Below are experts of layer 4 (counted from 0) of a mixture-of-experts language model. Rows are named router (the router's row for the expert), down (a neuron's output weights, with its number) and show model dimensions 0-255. Each number is 128 + 24 x the weight over its row's rms, rounded and kept within 0 to 255. Numbers have three digits each.
Before each expert's rows: "comes before" lists some tokens at least twice as common just after its tokens as in all text; "raises" lists some tokens whose logits its average output raises strongly, later layers aside. This comes from a sample of Wikipedia text that the model never trained on. Tokens count by the router's weight.

# expert 18
comes before: " of", ",", " in", " to", ".", " and"
raises: ",", ".", " of", " from", " (", " and"
router:113132131111119110090094077121153132082131140175107130115130136116118131131136133135139140122176130167167136168172171124182142163139118107152144112159124146127107154114140088122108133132143093131096170144136108152120103140157137114114143126091138163106125119114147158206151076124113130131097089175088154138144117147095151081164140137132118177114106137145107189166142159063150138083116077140133168113146115138138110135109108131092085146123140117098141133106100145128151159144143162102159119148141142100113150158149140107128129133163125126135139170085129163152119148139134163123106135147138113109144146093114126153131138120141119158125081140155104145136134122121126111146129123127173102098122149159090136150072145145128154094133108111165120113103117129171121137169122116
down0:112101133151100113148110115101118120070123136137158107147142071134136155138136155111122153135127136072129115132122127135135119142149114124122120107125096114096119074151168165146190124139110152125135073167154123131162124103162158129172116131131116161110135130094160139146147078093101135131124128138128116141116149127138146143097136164093139120115087121115127126121116139058094164152155137089147132120077107125130125145114112161149134121134134167071115118155059107147092146147106079123175129113124133115139099082154122122109093141143087093122110135153063135146130135094093146127153096112131129147131091108106148079090126134148122118130140136082127173115157107111078161116068122138144142145138098127148121122118164121153175101121113159115142137134125145115138114132139126
down1:128123113124111126134150156152181137087095157088121147105134122142106098116141088140104137144155119116155103150097123135161112098154116139142137104166185138148130088168143159168173127106117142108112132137097145137126127180108067099130098112153119123121111133155118136113112157109137112142101125182142089120125116127145130118108117114102158116121124124093135105133119116117146174100125103093142107122128141129100117121140156088111142126134143144178100081140134119130141117062095138132141101128122101157092138186179136125179106157113131140113118147149121123154162181124108162129187136159078096076144135157117145117110095151139143126127126133138126130138154099177172119108130079117148135135128149137182108136092163129085124127148098113116115109090108089109135112158114112
down2:104088107121167125126123117099134134128102125098071165105131148123136130132152101128159135136144145139151123147104165129098133151151137124126176088084181130130157133148090126180188110105153129144112139119134135156154133132142130139144136102138175141102100130128115117120139137130128172149129127122154154109155105141137158145105130121125125099125177124140138154095103103141123106127173133157105151141096111156179146135117168121157141105125114087156090111130146106149157160086153115206136129152127109119115115070126065145135143084144136125116155126104106117137135124096123128111134111088106122084120159155060094138163138103090128109142149124147155116148125087145148162116176116119116085121132091102171121136144117094116108161115125107137141116162142155154146116088139168

# expert 17
comes before: "1", "2", "3", "4", "6", "5"
raises: "1", "3", "2", "8", "4", "9"
router:158138135133114115163116160148153133167113098104137105139134147076114124167165101109151134127167090075127100072092116135138161120072118149139130138099106118111137136113158160149105147114096120147168093113081133139108125124150165107094107147120130106142113084163115116115120113138143108137088177092129099159136126162171120123151113169148099137148131147191143137137111107138089106141101129125101116092129138140101143133094126135099131132113112124114136145098123132101157113127109121122099117159137111132130106093134069091115154119079102085106104105170134128124110122129144162110136115117087161138132111152152128120092120107124132144186181137166183169108143122094105124079139139133075136135108109100132112140133097147147093109153111132148135121154125117104082108112146108
down0:146136126157103142122133125157148155067104139114086088141126125109127154112136154152090121164159174158120182111163124091102138103150134115110080131088156154141153108133066081138134116101113129142141132139150126119125125142099144135110120128143129113113168125133156124172158150099078120133094107128113090105115135138114110103160125119166159141108149144115151135135140161111140158110121158144111163107082149130139134131128120110068092151100117102147092123093152153141182113130108124115185099117117135148140121112118164125105158116107104123112121095109181116133157129123103117144140121194140147095163127095157132106142101121139128089151156138123140119127132116118078099109129131125076102133128149086120105082132180121112162124164152097134106143129159141081131149143085119
down1:125092152162109094121148117144133156118145186117090133143112105101122147157147144111181138147133140118135128143152123083147151078114123103163131094078159151111146114158099120171116131076124133149141124148147134149141144119130110156142137128116128126097124188144168117134158133080143138126102136077154103095104117144139134104141140093156173123155122094123143143081133150108129139119123119137144129102143110112110163108068161144130071146105126123075141130145085111149134158139131125128132131152139107110121141109119144105084142148099159109087074156138100125103149163120084125132110157165111129131177149079138104114183142112123155125076147127119163113144081142143147102072143152116159142101119113142104130128142122107138147136122100118131117116174121158121109084155115105
down2:156128130149100144180116118120185102098119109122147105166128112134119125142125153130105106111075140112120088113178129157097118166139137081113086104137139118122116141135125118124107171150120143128137188115142128129131156081136145100109155142094139086160126138121106138109096138152135105163185098111150072129135132094130140093121167115134127143141116151111129186166103153148108126125131122147124150098112118112160135116137111118093170105130126128149077145159138133136132162147155156122116098150175090127156093149142121134151120151115101168118128081126085123111071111102143158146111140104132130139131153133143143141164105121119110155159068144135156121125179125109133165069105139086076092129092140111139131152143126158164130140131116124136093107110167151125160152128149135

# expert 0
comes before: "==", "|", "-", "===", "The", "In"
raises: "The", "===", "In", "==", "An", "A"
router:146160154106127109161108176165145118157147120090113103127124116158154112114132096103126104093091151148110129128109115135153110104155138095133133142106107160121138112079132149121116134101133161106120115114129123131140116110145144108108145139169126129125122152130091089109140179129169112141121085122138119153100114141136127090153125118138090126127161121085168076162108091166129101104134150117150128120151110147131118143097106163173164150146114127170098143136144154101138091171123077123108153115121093143091149109085164142129124118115097099114126089129131087123108121158119135126097116162172102082129111164090128123132097181123130107114172160123143153139108166101129083161099138152085129112140166137106114110170108111156098110071108100152102159111105130147171116148151119
down0:114167124114151111146163118112170099115132151138115139106165080170146179127115126117145134138156138115128095113142161095135129090158145123134170149154081117135135150181117097142122111087190131152094077124150122109134119133123139122112128130100138165134130090144124135151118173094141130074126163145127120124118112087107126143139070098122115116144127119142130177148130114094124115113106144114137136136107114136169158133135112122102091104145120095150074110134140159144161170108126128126098146105136145133107119094126143101074151108144151124112118149120084113141155118119141108091182122161111160112092109133133138078105143158118111116119142116147141158164138121101143161099121106112110126171160151075150116052101158127128178102131091122097088111128147129099123119125112115
down1:126109172095118155122158135134145103156139124150131149099155136148124117164168104118123133139109114122099104114100121148123081109100112158116144111129185116097105163147156127125125100123106102101116122161123197097133156154100096149142120137098120171137166164112115126140155131111088134122098168125133082094118130106075136128137123123146171150144140125131120137130121110158114096124130088122089117128133147125115120133136093136124120175147128156161136138136103137142134152177152177105153167161112150130149123107083109069106186094109178146194129106122172068127122135106105095097160106102094132131150138122166129126122119125115145110081110124095146100146109128110121099098124143092123118119141136123129146120135137149148108104130117158142124128165108099144160083152094076
down2:104159142155136117150129108153132121137131117152124136139098123126125137086150124182189171153147167172182171151145139171153143151067113125134108136094104116140125099132103106150076141106086092161171116135145102102114131094150143155130133071151164081130173078113116175119150149107115109115107168137142170117115122146131131121069122148115116129143169106100143119093131122122098130128125108110129133129141187138116101137111159169151144116148132138137110099114115112121179140143092147108147131154130131127159149167118127092175151095139122102124154137166117082089150128113107118110139122138082149159098088100120127113148119124130090132124128122130157142119107145139142136126129140111123133147104121088103132120108145128134107111101100152149158124103159155110143191119165133

# expert 20
comes before: "0", "9", "8", "1", "7", "6"
raises: "oth", "ot", "i", "am", "."
router:131088124120135118081135120111155146141115072134106128116125116095097113089137117103132155136136103104151130151165129108108106150103141146139146099118125088113134157131094155122164141155102144063133108125150137130104133138141115137138133133120183158108121119128100141137111171107066133143123115143114144078193097115155120186096119131087179095100160081114123105130128112110138146096126150130167169146129146125116160130138121088131151144108117105128089129132099148160124132148087138103171111123130148099128134121112101105138119078152105138121117113166130136176118141152150111126100124132085125148122118135124128135068130087111091139126153101123097084156110098132133132105102146134154168141109142170123119193175160150114102120132126140132133180109120103119181132118169109
down0:160158108175161113130130112099185091134146115176116115158123099150149143175147164133117139121154130127121158157161114105164117141121140167096118137152106131146156151166110157118131123103133110111106109109113117156145139114171094116151122078112144086094128138146119164148151164130117149098115078153117110153123124108164177164074132083178130123150160116113122132078095150095077146126160090133101086074138154141145135098131138162139133157112114107148109120154084090105114127112134144130121141140129089112131120125162128148159139136140132123154108118182118134124105099097092157184126141115163125109149093136130140129110084162129117125122126153124184111156091134168142100125151137121144109139116137163122142118143114099103147136172160128099115141169138139128120139129119149
down1:104150117117143116106157135126132150121167107113101111109092128160136102157181125108114130158104092108133092103182105135159108186103116092091126088129147108110143134124136127129120091152123103146168128113145132099128143136139118125084127174081144124142155160096096103101162145108125138137108116202109098129110141131103167175108157133126112117080119114145128157155100113167112173115106129153107124150129133129119133120138135154189157113139108121170113093147113126093141140151108090140103120166151127178088122111140094141113115113146139120108138083075127146151107160099148144146122116125111120106139097129105115097152146091112144105131138112163086077138149104113141101157090151124102146115141113133148165096156101091090147139120113148146140146116117111118166125139096083
down2:143134076157140130139167100148074118114122095154114111096108121134110167119153160155133149100115129129123162111132122146128129150173072080127164144114122087150158138134125145134126121136079153161127140147121107108115136145112104134152133129144137123163158117116173158140136108138076169136105143138153082122104105104122102112084109147149117137141091126166170188150154152133163138111130128157133088142109148126122145146165127104142152134126102092080138134116129136164151145118127100128129110168151124080132140150128099134121175127129153125110136124077169119146117101112141097104125132081107142109101136106152113153095160144146122111149140096131099112135178100128089119117124105149094140133094131054157130089082118105115161148132101126131104132102201118148139120122097137

# expert 22
comes before: " the", " a", " his", " an", " he", " been"
raises: " the", " a", " its", " one", " an", " another"
router:119150099151172124072128094108118162099087152162100121160102163175111087114142136117158138111114089138125137155131089128121134136171135129127132160132145104126173150141121107127119142136134108189108187113126131130109175127113132119102142140135099140132125147106137136116130101135112123125144139088160162110118106143150118138161141103112130151131117107128110073087136169193147166142136110130120159118083148140114153098180145167117161111114109136131163128085133134113122119067166162118127153142158150177125165158150128148137157102171148150121121153111174114136112103091127130111169137129153141109111120091147115148160175139111113107160165162138107137127123119115117141139135097140107133151133128144111120084104121112133164126178173121134119155173132182094104123122128117
down0:109134143127139154104175084141135145125155112135147126146133134101108140122106122157116135102159097132118159102120118112175121128157120150121112163132144084150118105143155102162123115173123096135188083155158153165114139148146160148098102150105107114143131092116134142155153141109161111084130121127107143151132119146147132109140132134130136142200134176137139127127143111148141165157087144111099137159109127103119146186164176163098133129148131122119100126141132137108110112123158154120123179129117075133100130144114119079127109139109095150133128143107102113104067100136097146109106130150201119164106046148110119109108129119121108166138150128119136176124109099114130121137099126109152154125120039113142132142168124133116138110091123147135131152093105153125130094138128131
down1:106103129106148099159149105161116128101169143149135151149138129116094126129086113158093123081115137119135112079161170126113170115114140145134121085093147141148100077111105134147096140167167143162136096162116112153145126113170143163162154129148152110105149173075163106104159130138170122156111119129123159121091120107135155125138161131135172078162116145145137176094099100140096135117154120121142149123154094130103131079096127156131138143126188105139112131133127128133114117128128086139112168115113099114116101133089112129093135099168097095148134132134113158179121128117152096118131112114173100109095137151126149109099095135142154124147157110137147190125088109129156102174129128121157146154134131116105114134138091141141157134152108116140142129152127171166158142105119155
down2:123142121098126134175143119119140158157145126134113103110123160112124154113103114113126137139147090128174144119212097109093063100143091104126146163144113112109134179151142128112140157164133161129136147120103136101129170138133126139108106151138080141149142128141189157137131162130150136093112117117081115112086165145119113110097115112162142087125135118118135102120126141162145116137144151144112081125154115120104084125139062107106159159161143099143125105151116113126147178147112133117100098127160108116105127112124180123117104100157084107150145126083158170092176154111121130129121150104124167143081155090077135133134152124127165139121115122153157133091124116140133125159124148085109112153147117132155144163125096158146159114142140125108132136149123096107125139146157083

# expert 3
comes before: " in", ",", " of", " to", ":", " and"
raises: ",", " and", " (", ".", " to", " from"
router:161136123113123121129129152132142094094123131097136127158138174113102158137087162164106127124142170167103122119119142123177143080135133169121130138129142137121109133144131120146123140152152139110099137142161110123160073117129112091116164127110181070178132134126139156099098063120120118131090057173128152124105133071155136136150114109173146082105144129080142149072115125075133134141141113082165141161140089133123117195078133087109137132097122100091143132169136130117124104147120127158178118114130121140141111108107131145155112114122144132136124115095106152105126122130130095099139115078159142157113124099144132113150120128107121099126112128138117133142101102101174162183120140141147173129124124103135125124149147169140141127125108131152115081141126140108119133129127121
down0:136120166160130124117145113147145108142102098098121194119124084125167140110155080151122128134152119115147112165137125076109135090156112125087121121133155133123159126106158141122144151077137148129120109121118148137107131100095150140175126099142124172101121146084119144128147104180111122146110090168142130121111127115107182143136139113144127081116139126173143132095116114131182137110138174108116112111161138108117127157074119124129073119126072130164104162154165156176121095149133145147129157134111138134121172156125122117144152163146092083105131129118107113116127155096116129109129136111160148106159113117140123115063169109120141111128127119141123096152148110106122178135096122157117147178089119144118149134094107136167105130072142114127126111138138132086167120086146129
down1:129099155143119156111153095116117149152141106104105150141097179128143139128120152105141147139079160104128124152150095093110136121076114164123132134124120096115106115085150154149082113118108139129145126123168117124116099102079124138109117093142145132128124132129116127145102135125132131093134125114142157136137169112117110130153159100143124121146167137148117116105089117138136139173098122153112194126119129122140175136133151122111142159145107125121169147132096104045145113150085125144142125123103128093107144127156171122137110147102146116084176179115142101107089133143145116122127138126132135124159116183098082087146112117106122156093103087147115158102109163133125165088075068126170123125129137159109109115154111116170147141127136152139171151114129073103099111118082134
down2:108135126156114135102081153111128133092131168108126118128126127117153085147113137123174131133095114121107170143153126123096114112099158161160148112120109100161119134121122132191145066132104140114094129132136124140146168143178105132123102143137153135147155106127152149159152154140136102141165106162132075137106125125133106122107108098152116179103122108110123126117175129112143138086146130130095136133078089139105095177127143153082115080135131081144129147136130172136157117123111096108126105143124110123120116128154156092144160113105131119111134124126138149122150133172171139102068119152145120131135132129101106127110107111153129090129123120155114144170054150104164109151068133144103141177143111122127140154152145146133062129123063077120135110136123127149114144124100132